{"num_hidden_layers": 13, "hidden_size": 320, "n_experts": 8, "experts_per_token": 1, "d_expert": 304, "d_shared_expert": 0, "hidden_act": "swiglu", "moe_layers": [0, 1, 2, 3, 4, 5, 6, 7, 8, 9, 10, 11, 12], "router_score": "sigmoid", "normalize_top_k": false, "routed_scale": 2.0, "balance_loss": 0.00216, "balance_bias": true, "scale_expert_input": true, "init_std_router": 0.0138, "lr_router": 0.000266, "num_attention_heads": 5, "num_key_value_heads": 5, "head_dim": 64, "vocab_size": 2048, "norm": "rmsnorm", "norm_place": "pre", "norm_eps": 1e-05, "positions": "rope", "rope_theta": 10000.0, "rope_fraction": 0.5, "qk_norm": false, "attn_scale": 0.125, "tie_word_embeddings": false, "parallel_block": false, "init": "normal", "init_std_qkv": 0.0377, "init_std_o": 0.0467, "init_std_up": 0.0539, "init_std_down": 0.0539, "optimizer": "soap_variant", "learning_rate": 0.00524, "weight_decay": 0.0, "lr_head": 0.00444, "warmup_steps": 200, "schedule": "wsd", "decay_fraction": 1.0, "decay_shape": "linear", "final_lr_fraction": 0.0, "batch_tokens": 32768, "max_seq_len": 512, "doc_mask": true, "train_tokens": 309700000, "max_steps": 9452, "dataset": "wikipedia_en"}
Below are experts of layer 9 (counted from 0) of a mixture-of-experts language model. Rows are named router (the router's row for the expert), gate (a neuron's input weights, with its number), up (a neuron's input weights, with its number) and show model dimensions 64-127. Each number is 500 + 50 x the weight over its row's rms, rounded and kept within 0 to 999. Numbers have three digits each.
Before each expert's rows: "comes after" lists some tokens at least twice as common just before its tokens as in all text. This comes from a sample of Wikipedia text that the model never trained on. Tokens count by the router's weight.

# expert 5
comes after: "\n", "'", ")", "\"", "%", "es"
router:482451579516530518489469505478459561526436327563426502582506481533465501497449466487499550573463453419539527560496485509526429510547555540580572539424415497487535509517525520582490574529490514
gate0:533353602542394470497445524563494603582489438547535413440454539463515484507445490490484505508500574493396485480496506485563452529458520479480478435457507424477536522385518488548464513489550570
up0:433466434454556504510485480544491439554490507503542563514430495527557487428543526510384524551512473504433476512514524474501540463445529597594508496515544584619543518591643481528503515440492540
gate1:591604489597568521445493569518567478500553492391503521455497458563464478484436529502525481482550490510599531516554592584535539486540481532553551469566496514539520476423381506435493446548512487
up1:502452568599549605449556540570520505445464478526515547447528506536459519506446459574521567501463486594546579489506497524460533498506468569528479418583471521562561541384561523427563532504477523
gate2:522494585464547533478498508542421547487560415426498491536534567432454589462507479488571462485550496533576517516495537492538518533565488471454491510430525479570465431425457489591539525449550496
up2:483564448550480581480565530554554519410555483487441540470494575549539459540458544438526476434345604408422411454499464470432545467538515598507492556528503501418505526537433565491419548454518645
gate3:492436497550431509491513556511419526482456527440382466542510567507517521463518543559435404430549537449508463506551505500514519557448497452535527435587481508427511427523457515502445516563453588
up3:498444449476486490495545429431540507601487449551565412498432466495458522504476511567492568539395603538640546514547439561584476473478492448503503412432466519493513516578532593416512498524516541
gate4:514444573505609433525468528525453556527529397491495421507490489537497587445552490490509574517501511440510538533505419525481440517560476484511473605572475606491495458455509510637567467488581531
up4:468510514429390488493457468532493422562444565513494486539523468465474464474544485571426503467523528470523390468494541428445485492542453472519587506444444384551487574594469514427455519613493452
gate5:532461482508502451518422493487398528491384468493446478468633531576484505500472541531526493485447520444543476445567593513578488410520483503497592518398477557496465517507439441548499526522455548
up5:503473498475541513544499470486572505535526534570504601498351500450537477500504450461484530449494481506554528552423438527456497514483498485542454445541550539474466460526495553442518530493653492
gate6:512399537471558495573464532477454498448496441527419460515383449491545603468441557446489623477581447515589590509489499509586512603402445499479579628503502571514470461485526398553483471440543456
up6:470566478518498446492487447409535559459497523562438434565472496393487478547495486484425456527547520458517584496555490500485503474471475552463423473516468516481550482395448475462468498482513498
gate7:498483485573562489553522506491530459418542502603455489446597456532490547419451582521473535554530460481513526526363447501557503472455551545540610470549539420473566542471553463504521505514532428
up7:526420532528506573553471577540504457543421472449592518476479538460495530481462498473517424405524455543532480486472511570509608496496609514458561481484449447440562470512573473531544528573471510
gate8:555465445511449488567593544393381518509516583449496515374601452594538492466574482521521568485524610417469484524545427583465459515487509515485504539524581532485479559510573541478515584477455465
up8:437571454421496582496590540473512464543548586537465467519494479564514478543501510462507521493483496444510461602590496440458515460420520453517534485500561486470490461462529587390528448579541497
gate9:492493465510517472493543569511463517505514530497509500464595531441460557574476479509566512515548441455590509512504481479552552472557544539553464475531508547531460492495570494591597474555532505
up9:576484507541431546416434434509505489458503471545521467490480428540509457502452481494421444520445445500446518478422553480517466501434482506421522445450476423494554488532467556486438440405460407
gate10:533445411542536547494505495479500476513458483465608531554510459459403567449496528628478453511472660528541511410527447452520549477537547564552541416581503481504511396447510464498500425441548468
up10:473585552449496519495459480462529478454494520533529522369533502495549441454516458479444497576515460422406438487527506550421500549535514476504444533459492537442512491582595473521527485525442516
gate11:537557494510538542537470548438490542463531543524347545538512483495421506489463528551569529577523526454444437431383468509513529566519497474456468501565579601513539539613564377537482446559481508
up11:518468540547526504423545549467501396517461499507593557447591506548509501471618510351510379478484542575470519506570468563437491494493465543481536486520450432541450509444377598475490461461539547
gate12:544438545474478621593530572580465523504528484489451478549455492651420505588462540519486480476531471451552531491453409468450439433542511539493494433544520511479498544573481393466492454554500402
up12:521488486453449562514485501604421520431540529478459478535472464626413518518494450463494436433560531562438551512358482496449423426437524604544518490493458587474460530517469485535488512553598435
gate13:513582486493499506515383449446494543473528596419420475530478532415513497529502514537461485535519595524462524454470515409450502473519537469465513461505499541438579511440347529457397435549505503
up13:579452487485467500547588535557530452525527508539580596539483472550463478523495495534479384445449444471605498470524475520541553509488564459474533487549525464451515436529604468545557518421547445
gate14:538426469491454467483510494464527585563484456547548602471482471488510573482503551462557518506478501508444514555464409511502563414534577543521509467468521467585543567447470511498478488599529425
up14:520429568446466526537562481511515474509495547497470598531483473474525523468562537540494522358459460435513416447489578482514422605540557463484431494431545454479486441444525551422664498442429617
gate15:566599533469534455579419462545511465475483508402508430498418516546552569557558416552471565525565504540523521473513461544580546401489524445459481484423555483521446536494500361487489550435447409
up15:533496494575544517517485566501438566462477400547442574528510500513516556477495497469562448522475507552455607524489479533542503487470481554451584527542452517531461492479497610541443492518532550
gate16:489459582499464520607501493575539523549428452388404483538573502572509438540433498527452447402412490467498512533505417494531518531521527574548490598518525574494515461606486500479569516469438448
up16:506356572523493486608533521497512407518464443428458419534470496526544546522448514466431451508454471516522581551548444558584568440500608529484513460435524600502543517573545535532470500448369485
gate17:492512519491674535529499489483472447502497458590557523505504520503534517534552528509487490554547437467579482538499429518467512524506435662564455507589526488498611394520515468629469498449507460
up17:484525546439549523578513427481469631533479494457498472438466479631589576487479498528488523509516526559534431540618456445573533569509566471477523468432528504525547470510536504442578424468504528
gate18:537387405410415438444441470386581586533384548502560520435486506510384401529466418526463443463622436500568515518455438500478457545419568518450509512514530553439401489520538464478492510604468515
up18:495438514482562484399459407515521538504426474537418470471568409486373499534456469514533503489556449496572535457491374558439420519517503528406506562464491649419496476485492475460518432587515531
gate19:518525561459559499495513452480584459533491503518515494461484465562504554588597487519602586440480476563511444425408539416457452557542450392589422442566490477532514500450542484459513510474466456
up19:424428526478511524567507496500489473519463379557511505542463458482571524551446536564617519514561488484523548433544487524455375515582422515519398382532530462456473527510494469459501481450526489
gate20:480506431492514510434539474527464502339525492426396518500530538536532600496484460561467458443535436435479424582527581501436563521458483573488585511446476421537634455442475538523542572416450495
up20:600557530568542457496447445496442534524525482476505428519533471548547406522529492412397548451503571470450472536507546454464474471557496595418527468503452497499517541551471444506517488528536386
gate21:436511426456529601486547460540506487462571594503593475550458538571385452416525540584486564416535440603412428544529490449458458526434608531488517433517449530550453393564482476546482560602534463
up21:497482438487483505506471490464518549460503427508484526476488480589434415508492552459519574456503503640489422440441532512471453573522454524478509479464441584540471464554543577516546477534449523
gate22:477487621465481555491495511518576499462526495507565536472493515642517498466595516514430476510496441548486491485535556522425391548466479600474529439448450465444481522428490480490531548478500492
up22:431479540543450476442518463498440522490500491461430535444477573464484517505487408484500544541523514549560405469400491420531504502459475505498480440511411541478500525524544543402573471523401517
gate23:513448448454553498455510424492561483542471497570522466557604527584447438474600455578504487440473489501494494480563527568585461450457530518476473531477393483436462619423490468504556614550509561
up23:607565538547510501513444436547503453549472531502478511461414527499529459486493453423410536446462588445505475510505465525497419553489416434469581513620540466561438368588540468448475511498516466

# expert 4
comes after: " ", " p", " S", " f", " P", " T"
router:460499501478558598500428470530510582461472502540486481491557584512512455437455470580520510517539569512497533617438486492525407509539562509579514553450475463495521525452528556469534544414452530
gate0:478507421427534444600497487559537561490469422573509469528602494513495531474539577469480459461482517473489531498493560549590589451503334458534467577486474525508409506578568517452428442413537524
up0:477522460407488505501474482506472467555488499528447491538497606465483556436491430509488501488522546442486419454439493566534526469510516624529526419467497497482506461443560497558516504549472487
gate1:448485502476421486496483528480460541452467450466507478439520514462544519516423506536474467489540557498611425510481586473512473539575553527629448516427402507474490452379460532553502439471557566
up1:504493572434522596540597563519497492418445587535556461490461566481485435497521494455493568479488453567464526415511513434471594505520530494428524509500589487508564537594524553523514518419488406
gate2:508594415472518493559588541440485554474558494420462568510438547547527420545569427488619478498424466523455514495534502604495610598512456568582618438411517395435506467523452449477509471492541526
up2:477532478532498495516498454585470563512565531520502582474387475523468473558534514525553500527530480601480564565559460565518512477496483597560544473460555491499522496461433508478508492498456516
gate3:530499547580571514474506474539389479505447552452472440570498419537544446522374485418544475466410514411492470422413538444487463521467374471454412467492608439482526505481486482500563479434454526
up3:500472518522476531593467489472520565534491484527479529487506552525440515573615421545351454484564489597426542422531427505455530506556577522596517531465533483488489549549443521534494540567527492
gate4:438455573500419544567516499536477570503533519550496543525548426434538549371534561500458506478519528520542543499517501473497538444573505422443520497548473414504573511462462472411491504442550543
up4:580507428566491607535493527426565490467442452527565514464524513522486495413578486410557530479549498609472460535518409576517549490608490422494454501442490459440491463504512347449556483453492429
gate5:570577486492402490440588524476477536463458545531430600389453542447536528509530553484440506505427460426509545574531446497620445532554441527587526529516509532494532436561487505567480568568468486
up5:424493501459507435664454495502432500507536371544511505520502408511508479428597529468531515439484495477500482499503522566399502525491513437460505484524521505550395483503563474453494554478550465
gate6:495538509488451510623503442482387525349510490489482519501463509439496585442488485536461522478477390525488508480573549514564486533445467451462520472444589541590549482437497442488518532481527464
up6:498515524497501494531494401617470472489506490507520503483481481470575488546482467534476549515499408493582442557392492394475451419475561460465619486529486486514499585518435421386523522504496393
gate7:422526488497507454513532549469536444475484437414485490563570606409465540466482494477501539490506536573482450528461509444477463514547453512578515561528504529533558538441594466517526586408454575
up7:612491532537516477456434492527558499403469533557538624533483493552559477474490471505434494524629461426548548503485498471463563463539527516467460412542560544563495494571426554519528533445554465
gate8:450493551410479544475435475490595495426539518396529529454542491353452496547408549539380520487512512481507615467520543517513531493485423529547553486531492562564554537473422530490522518568553553
up8:511563485442505494519496514556512526556517367486527468562478510503461506445546577451509520426555454611452526562571471466533455579508495561443483467423637437447600479591521487555405451523510507
gate9:600481487510507590506563557475505465497561418453479486477494495476565543473422555546572540545456572518517496470524400481500565528570521428415471497577451546487621460445449463448452456482441540
up9:486547499497470449426444546537450571503523505512532457513535469430541498554540449468498450600543525576423510499428451474498588507518409430465545465492580462450544497469474482485444528532536391
gate10:476428489469487469444452531494468499502448553494516592521496522569482563518479494449488410478534564425429522470493471461548430547561585556482492547453536542523508477512549605467471504528482428
up10:498465498474484552520481433405464407486514429554434450549540425517362549491540412450446375648534514483499472561513433540565472493498489583517554486471531545432473526538493494475578503553499572
gate11:465488508541477558489464513482478545450502492486585461526529452516578479567589459443433507606479434508572505434535479437594499501410505504551540469444479527483495380523462528400394401549447421
up11:467389539460550542486516510433535586534502575557466557392456546515422403476504507485545510429525448503540554518518438456434522542481457582566457507463514416554445517526445455511480507512557444
gate12:414384445431534515491510407506505471449420475521428541489473578485473525479578431529528532548536485455581551534420557452513512504650438477493459514588488509551520433435524494550421559452482450
up12:569594501468510500527496398433472554444557489461471466529453483511482440536583522493467535487427470493501492504489442448480482389490516455517609508505475418453476406471427544501456546501408462
gate13:534550449498540537427449590610511507436593547467488517435503433523545546516477472456567492462517606487498493469545467504466446604571534468452532478530506507492522466552457526573519550479520537
up13:484524431599424429565566467512503472601492419500463535576465471476505490535549477444474465523516356480482546566475458473489539489498586431475429490516474436516582485522511446472468509483537493
gate14:476524463496488444560499534594467407497502423598505601473539540446513473545485416486517449444541639505483474503392540531519483507489530534555416462561529553537544490486500455352397501531572417
up14:566388495461499467430583562557419516488509430481524483471506403515493471533466538451476522433436543555413561535584438526454556520412541558392459508564507594508522517505501539459557544473538559
gate15:471541588454488601447507571511505492490558478493525467455515515490496500508469574506569425506412513471454571490454506515576448479515485471514545408447480512499439531488550463551512513422491493
up15:480518416516559568424441473485548489422533523527503533512401463562544560493467423526599391548527540492464505556527484466564504530481514458480507464472492518544563517507469527511496409603444466
gate16:549404476500544509404416537543380568526394497466486471508510533471522468472484514542485474506482548541495605517431451424551526490542474492479401511403541470552573558475559525444509439446432483
up16:534475484397427413489565524448473544527453454524521530420564561466540549518584470532517440542458581579429587460547469488503560565543585452522544551493533524540549464433546509473555464434546524
gate17:503495565484560487469499461491531460626448496581433472543407507567506519501562551547526474455509473441507458485544500434498483494358500502505495385540489480471449452578545509431507431536553524
up17:402558493526404455484499426481479529527485562485413464483536460579627544498455550431545554569503504532548544483626514520560512470487511489540577483546505462481526478406391462482531480498501535
gate18:490556531446465573394398468549474411605440469565408572444506509450516541385504489507525470579515504453495508605539515506469539549566528495507534523506433569496473457488531553456396481488434478
up18:511450620555549473447519495652346422547533517491443565477500464462499504493477482482448494481440496546524450492492468578487573410509588474533526504556400527465401493463538480374503609446528467
gate19:522508526460556537469446473598453513448488530499484482606530484512501488549506550538522555535585445561465555567463585478602416499539545553513433485488495468437509482545522507517504503491423497
up19:580531500466449545524527431564447520416450541414465515519377472375540553506501490503566533564572609469591473541491407493441451434512555548421543498522442562472534550460405405587451481507444536
gate20:517435499478534463508424364537459550548490543492508472504446538497419486521497453469450558483577603422571570470475484476512440458473581518540434611536436507445491580483497564508574546539464486
up20:436507471507524477469504558454561569481473511550524440540556402515551532533373577621503573439470409446521476543502446442504561459488503484483541469508549507472516513497498534487477463519491572
gate21:470512516465617461470473520543538411512486513429424594479542507563599533460470504525570515537548477485490509480505501428470564532598478404487494567443556545493631515458532536624462567528523473
up21:551504504544476498507575527439429366545515526463453552526466481536452426433457555517611484523557584420495467537505490467469491541496533487457494504532453391451623512545564466542519480553394523
gate22:485489492555564547483464454550498522599498495614505429488525456515531561498418470545477502457448431523487426491458396605428493519496409541459503506481484536472529447461527529521413543482497633
up22:512483433462567519487465495485562498599464453541504429454489542481465468513596528461402539434577490427570454458562470599471559487485473458407536555565565455463590515517534531500502497455538431
gate23:489479531585405538476445406534491504414436529460493549565452599510515486558531556499550437498493502477545578521520488513539498426516470510515520555479499511594499500442493542496578496522589523
up23:562488463528529480585555450450483467456450491474471505507525500479463485477516494473495489519446607538552444523517397527487555463526515472455545563576546466482482595441445491461424508376467579

# expert 2
comes after: " |", " the", " a", " and", " was", " to"
router:471499512466519495564422533561477571630437397478533597473488409532514589440441472501574586546431468508464442487483558540543489577530498500582516591481447448498461465575452455514503583495431510
gate0:528475508515445520446570501453469475537420509484533547517510488491475638542458500501459534554518429514528502480451439392509550399505488526542468464472516389464556449539495526454533504417540471
up0:507414518459470446501567510522473450453556428453465493444509502472422612546502466458489469567580464459570502474565447478501486491513497575480447420473507403393468440535505442454519532465509443
gate1:431469524513458521514507418483519493499516560499592494517470518472440438489433502481591498600440496496468465602427415532505433377577544445359454545535425473491523517472506479424500452486478523
up1:513536403479561489559459590538554431443466524503530565517469356553553496472390473429521609581503470509527440417522526360518511576510442440525488515575484483528540485424464506416520469514426557
gate2:465474532525445565541474463459445515540419505527506535503455528492417492557490612581549553515518450496540564535582564558473429506473400576549450507509513437362496474582481603418528472389460514
up2:481518522545582400498553532520495534532452455529463445558491506589490484417363504501486549440465391496495415491491402528434477560493528507522442424509415514534535501631502591384502421416583482
gate3:398522493563421515469470432491566529500385473554512544522477386560548463452469474523519467561487446578560467497489526581500493516508556379421603577466651553432523543519524529487596554461391499
up3:508457431526457574521523449521557493417509508447506492485487437523458522519396528443471480468503491502517460371569560546494575576577500479430439507570560577509518490438419550504407526430392513
gate4:370498468535546534475530420489547531567442396474488486515536467490513435577486573554579548530467558579510465515498495611536484493480551450451513514460423474482442547495506433584577480579427424
up4:531566479509474450498502514515559516378496565456462494499506568581462541416444444396429494523488524382530568510503510450443501454470452571498485515566570493528522517428485519478496459463595629
gate5:384578457515533431469542455438572433547391541443573449473517495509505602463456510496408525518531487540563413543489435566391538495494555502477486512553493446472452485490475422518534450501509595
up5:573411436490479549478453469590435550458567412477487549457450506496498528552469525477568521463438457516451539494441604479582433554496410451541520473464458490468525549442485523484559551513503479
gate6:480505464463533472491558526543541538561549418469459536477488595571529470527507576555543575527520489474477508509474477523519517524550466492518511535534523499460539506451530410573451566410408563
up6:540531491613528524603458521440446476456477494527560522518463442540484522473569450515419539502482584499496569551521558519419463527547403482461475482406455471441470523581480479486495456439541400
gate7:458517515476476491440506426490477550560574530517530548526452496508460497507404397460500497526448523577637595472567472474542515516519465509457539571588496492511484498406477593476471555465439500
up7:417449551469513488471552524444539534556504457442510572546461444464573518613572492469425489477483498504523405524522510564553503408525436449527444505610488438450553485484436477395502586529572476
gate8:543548516447522492512467566612490514394463460491602530448449423509497427495670474457504514450417537594480442568494617505470480576471441524537597514528535493499556423573516565542502486595532536
up8:450502514479504424473505515577475530520588489461405425470528500379526505460375429485513520363412496576469401402512493546454454523472497583452442560431489520537461487589506558425458386518515423
gate9:458479627449445566528455454476514518508430543512479485499465466526520606486522559565584416439492421497503503480466534532440425559520456420489578536442481620487484405473377488479538480497515605
up9:588523494495538498515545503484581385521563473534519523505429576568512510580418573520439454469544441529563451456509575527518482476496456547406495508486552530578564525444547542507572501507553488
gate10:501536407423467534453580482499491509536507463535475493557487420529506569521471464559478523443437567597399523645508481462509533555534563537548501524539506514572586475506538512503518586509518462
up10:495523453560479458476516480494562496604535494532454515505550467502512487478507538510523440504473440548430419408428440523531432506460502484499547529481468526475411486540548575509549520553471450
gate11:455555483496539520496557455444519543545506574523459562487507420451534457577534401571447552437458379519477488465439521617450514551582483539402512566528529487474506456429483514480489563459524568
up11:471504625416383521526449552558570563438572505510472457524487412468514476416550384530552538504477511496501421476479491462456567531533506545478468425526498478355496463568383564549619477449451483
gate12:519412490503470533531464551423426499552540515536452551502552587508491506497400555515597561516493596483448421425462571573465473453445545492523435578492483535426476466456494560455544506486467514
up12:542488470465501454440483509524457550596491469452450556461489517534486547443519475638457492502493493535459539545510513432516494532488495455523473541481546465481533455560573533601549582443509500
gate13:554565517474484492498513544462462505473502422585483502529552496473482561455475434586515452461346563545527536468517584501435423548439531490488581553450534585484574541431495415501521493528502461
up13:500497534452536408543446475498546482464558430554454505503442590565415495438476449535489507560441536448462419449516522576584541414495484561561476463470448455457536404474478529478489554405360521
gate14:432566498545579484425595480419466461432507435497531565546487453469460486429441503472523447498564386511534506464498481490528484443548482441538493478502544573503473501635493537518508513519490461
up14:462485570551543402483525497504463496569545506446394482429461586438490483480565549564472514469369577438545453510450529508523576435504603401493518551464425484503468478512456455484524444474521460
gate15:600558488481460375522427438568477523550482465532536531433526520576523491461455506492566524427452468530492444485531615573541488466533582498523422573508552519490453517523518456561448518474468581
up15:511551448495601523380555477484582561449492630467486419464592501519463563413619469558479416588500465532528515419554435396477510446562477561474514493477505430456435579376395539541627572447455465
gate16:542479444514488540600482548477556590476389467492569484465562563549462521422464486554545499508458510453498473516556514392520445527419444345527552479439539531541403439427541403408474509523601464
up16:561516570505517518496488494490435480606542526528499506536483546582494504569580513449481542487417560438474578550531567475441487423460493546493583455473495536504510472546531500518501565544474398
gate17:554571539469483488436514420493548437471516563506515553442462474571518552553546427450487520572568428473529447520503484543508507612560507564477551477559538601541424591444508563478476539536555480
up17:483466494498552479439518520448458561455470399529492573513494551458490550478507545403443517482563507503515534519417510444516451612472484414552480553572490472500515443496526452491595443444468505
gate18:614445530490511488446516478491507520489416510475465464456453457395452617578496413539467499392544409492500496443475474541673473447511459489548592515439470511453526565556460504472500542479474557
up18:526512558493507541511509582473493553460437588509507446463520450548532518405425539509515487481584491423482518515513510430622501535497403475465496523533509438499483537470494548407553514464536555
gate19:493491484479456464417459551429531478550546425479519563558516508430443532488575451579473515515544469485529543562541446586384464619483558505626581549535549574534435569575426523470514565594469531
up19:679525432504551533494489442477546534534468505492474598572587540550447472540514476555456568569531504474591541598551512491421418526504488459507509475517512457500565507552467475493433585580484495
gate20:511572441448481594566512519572483531459505462436481448432470515528581466442466473466441567521505548616543488560608606620514378584494596541514531487458520447521492513509484497575511551358452392
up20:533537480481442475509610527481501492547585461466524426578537530531452549558514493496523520465543514574527514497410519431384479566565576521516558532397553500479486514494468552561528522524534481
gate21:447465498535525409572404453463533461523614562487436607521475481529506533579458425487501586492552504588479518508542523587500518511499501401375539554563376512515424463429461444507479368528547456
up21:508534471416555525422508495457423457490450558447499521516545460541512507469405513527590499521562494545470494496494582416514388438446564526574470467491461546533503388570481570473507465514488469
gate22:499501501417537494528453452504480581458536491568534550512570548424552435477474478513489476470477519438542484567442560528502499495483493442521530450445486522413494483487354454461509485548456487
up22:533537475501527543521533603538517464521486455460446507542448479464399422424492558504518445511434516539525419484512490455389495442487578641527511502627547520503567548487542434555509562486389491
gate23:418452595552414516465478526524527508497554448472556400460555547535494485650493364478573490443511398531601500545462473516446483571495508495586406487456439455440392456498497473528576461654527466
up23:545518536554426587461473556486536557594397467448511484514498427584441478596575436493553497478529472505508485631467481439470538506488508473532470542503594538521456539511480473461540479587466519

# expert 6
comes after: " |", " the", ".", "|", " U", "==="
router:472465529467556533516469577517538493594483439561568646498527460588449603457481476564633537482427475551587503531543563549491499485559495516550541505470409519448512514551443468491528644490467498
gate0:496471489522550482524585481472544465435442545575443567533423503498408469542493472504480484555408543496474518495507525580492447570551566437461519531528437473406602502523426472516589603470529433
up0:452568575470528580460587497535547553557508532512445532591553454459459547532398481528436487470533533512505529551500448475478461517473502527624482487499497508432429476500473496547505566458379464
gate1:516533426548504400488523473572435520514480521591438509454406568500491548474450479483482577495518530505527502532565532473468554516438450535462491496573508520536477438549420423417533546486526477
up1:518444533524432477498471513490506560489409491506513516399430497481539519583498429473511499462496573525551484443474511543479517574473516458627464470566484491477408470570442450426539454519475328
gate2:542525533432486517471444432409542479536468526529579588490474512476507419566549609469477512609466544459535466486551423526497513531388462383530553500499496558500490525523530516502496453492558570
up2:506516516517507467570500457489458494521571534487558438457465552500517463498519570506489494570459496490545450468538475474536539485460454428584504480552420476469637527526498448459489494558508530
gate3:538494523572455424495460498499599464473347521592509450409474533480538496423593483459523556626483475567516570459456537489504522505521408459495483496541560431500452458424555474523512545458439456
up3:550524510436422528469468534521472481593444497473535449461451440579595490497573457498481491470569465532495522447502559468554514630524461514484469413518433535484441568480446518440619472515455498
gate4:551446458487426461497531498499543512490518512484468482512556550507505513527439602525558508475533512456452574462605424491546461526527466566516500597593353529462505527432549421565581578527426477
up4:514468462441480541590423462560425551517438504501481545481573479553418533507536468542482458589507583544471482538434576461384419484481474507396461533543520509540540563493519504463484490514507391
gate5:566600607524507520452511466517521522494503419585531515389522489654482518571449508484516386458451484592552467572514497440544488542460493523510514515532463589420526515572600548487575471485482527
up5:465484517504504514378503583488492455482511463531540525471466496456523491427544559458502547470532535502539531491563384497520530595535533483465521499483455431585446500451533529536408532427545530
gate6:451539503472482535474494617473491515420537547525530571464566618542541542420440450421538534465507535469456545438462480493519469519455565551637569492524503509553562615431553489471448529496545472
up6:460532585586481583406475473480536457539498457489528377375496496445553567528497463488554474524454536473458506520642537437475536453423478507447506445486450539523527447478520401429490468511596493
gate7:490465497578568477504504463481466534495529473460557575420474558506455593590564447466548418422528501470520531456531539450474510554504483496440494437500457455509541593548460531495587559544599461
up7:448537423561405467550487556515550447521575515544609411565540452551511428518485559537520441533563504635509513447382529552504473451459509453445490436507513447460492514499480430421526450492475504
gate8:449512604524486555535520434497520568519569570528532538460495555514405480470440413562565458416473443488426533425494611446479540481537520493581416534470514489589494489558503574511425490560447447
up8:542564474477435426458441476417467529429433497495508497550435542564580529543587500500568567548594518459458510534509493366450451538531476585542536543574493534514513523462585570534451543473466572
gate9:521507427438577513472514508456565486546508454415506583449459545520485458502614506554600499434454455593499456560591425529426479512584562533522477456554529520388459397502549452581555566467523401
up9:427428516516501464463473462559444490485532508533387462544456570467541628492444497514521454573567461454522485543548514471561482525443420603460493516491550509569442561538430473560496455541374521
gate10:520399521527552513562513449512476521495434481568495547450466602537551605468456487420499365561507467464550481500534570452514483551495536478462560464565476492593513581589518498465456424360507441
up10:513541485447522447498523526497475560434599392470523479541444563454548430423493518471510511446546451526505586418467400498566632445484536583488448518473448479416537490466461565531479485476498472
gate11:431519446518534492464530521479417498476604417417549539452493471555477504469411430463420558564480476412576555531472488456490549551473405518641505441527535505575316514515429420481489459554429430
up11:592479557454474486532483552561591538453510509452501394515505536556590433461581557522507443454493504658411504522497514520552444439495605442486428594476467485489574396503532544481538508480508505
gate12:534540640487508425503463444491516559552482506410551469541577523518498436422506471519494478540470401526556512509437503530480505464480569446543508503455410559508405468555475533583559545519444450
up12:453450453522459495475495473461487493511433550395488507488391425568505461483454416423421520447542609534501539435605502389555499524483500493466449516470446417497543546529571527515527456423453569
gate13:459549491485523493538427492443557583404448484529567513504493493562602377508519497470501458550478616530463399427494516539411568594474491396474547505477482518484467548548585537486558453461448481
up13:554511459442516528484461471588485434564504489415465397466423496467478567458545509544579542457608447590465458614488568499486443546498524511396495524435513502492504502455479450492481524566557499
gate14:548465485442443544486512498445423464463523441441422552390576592526472487474436497520536399458493610434474570509512540580467506551505507446435594519562545538519492509508536421535553494541637513
up14:504467523503484498511529546543433456530469602457530456512552500450413559425628459461494518501538496550553532509533441479528453435574524504414441493437482563482534545559449474479468501421480507
gate15:472517503446488464413544529574492506587543517481453549584506454439522492530516549672425552489498469507538505522633517557544505492485490531469499570466489420449516436522502527538448550438521514
up15:557482379543477474438537445472413518446573442526449554425459549492543507431450466474534582498435461492439459524486499490498425507510516436522555440515531448534551462447598503447434507578525483
gate16:504479454447483463536485493499421478505475529397486567474561528535480529546527536485475489452603500496473409561460496590490403492392537466609580486511480525506550547505470455515588484555530525
up16:454585547388423551471476464553481471541567496422548481546484492452493579484355490558465576522599425479474502581522511564508405534465542531541555531576536566474516459414511491446509473476515527
gate17:435481408504446458499419484519456396495484454491442521399489497514536482451516534535418500479533602546654509491492543590486483431497572510470453453521469526554496440511496518482507473558473564
up17:484535484514464429550487565543417532499532395564419490444508518494455424518471460604513476457468528509463474449433475533479483499454461541540530462555406450595531420508414513493501478553578525
gate18:624504576519436513570523481571436532503486507544442531436534481367462476475494501545580510523517532432548489552483395541474500471512499457470525469505396527507501500480438600446564442521480557
up18:448577473419483497527502382543532470572461599472542526540516518477552429419495536503453507529474457550522497448436474540409525414573469454545483472499497477481533443526419530502490494537496521
gate19:518479580500512461515615392553437520486476539457447447533440518504467505490596562489389547453523521456439462500529516580436512501497501558518435529475568506447461519465499438439414544432489616
up19:562417475500454525537509540524468529601488545480495518467543517535496549462415495514456445489495525448500474491485521542526537481526505584519438481460566536609541479535495478416549367522442448
gate20:447471579434572555422580522564496521485462521513527617510479581500477505519487427498577525519506583459573480514514479489474522465434567434507527549565452508508452482513510519523473522458501468
up20:462464565403534485465543499482574521449458596453516509539525543474486464441480479510496524492502509507507527561455478498461448454520566544444561552501347496529429478504570509495429419519482422
gate21:386473489449445451489519540476665431437531527499463495412441566517499496467406436537456493462553534473521520490500568470545406445541481483541550485508497532579571550379499471513614495492566468
up21:529510496531453513452521517488431477503504519484542479495534475531506594578497662502520465447548421539436472445467539507639528486444421528455496588493518528457395441523476517523420445562594468
gate22:625502537496490450548521526558478600560461470478559529508540415510488498431511470539473494516519547528561492498435587553514417401485459450530472479450461485564488485550524596498541478569471493
up22:422463485480570543564550468435495488576537596557512487539405529440511555396492550573541414619484455489482478587608471520422550530457468538528516438533470510532472484527500549513378487504484391
gate23:460590491463520495400499546466438479636469526508495563484519511460557491492598451518517455474527479526578477457588489482590574505554500440506576535526459620499510482436488427492546587534466443
up23:583487486562454559404529475495480447451530500432526442560534552530487591587543517504489620457551483492447449451574362532453549460434452538483485471496484461384532550540506385561516570684504543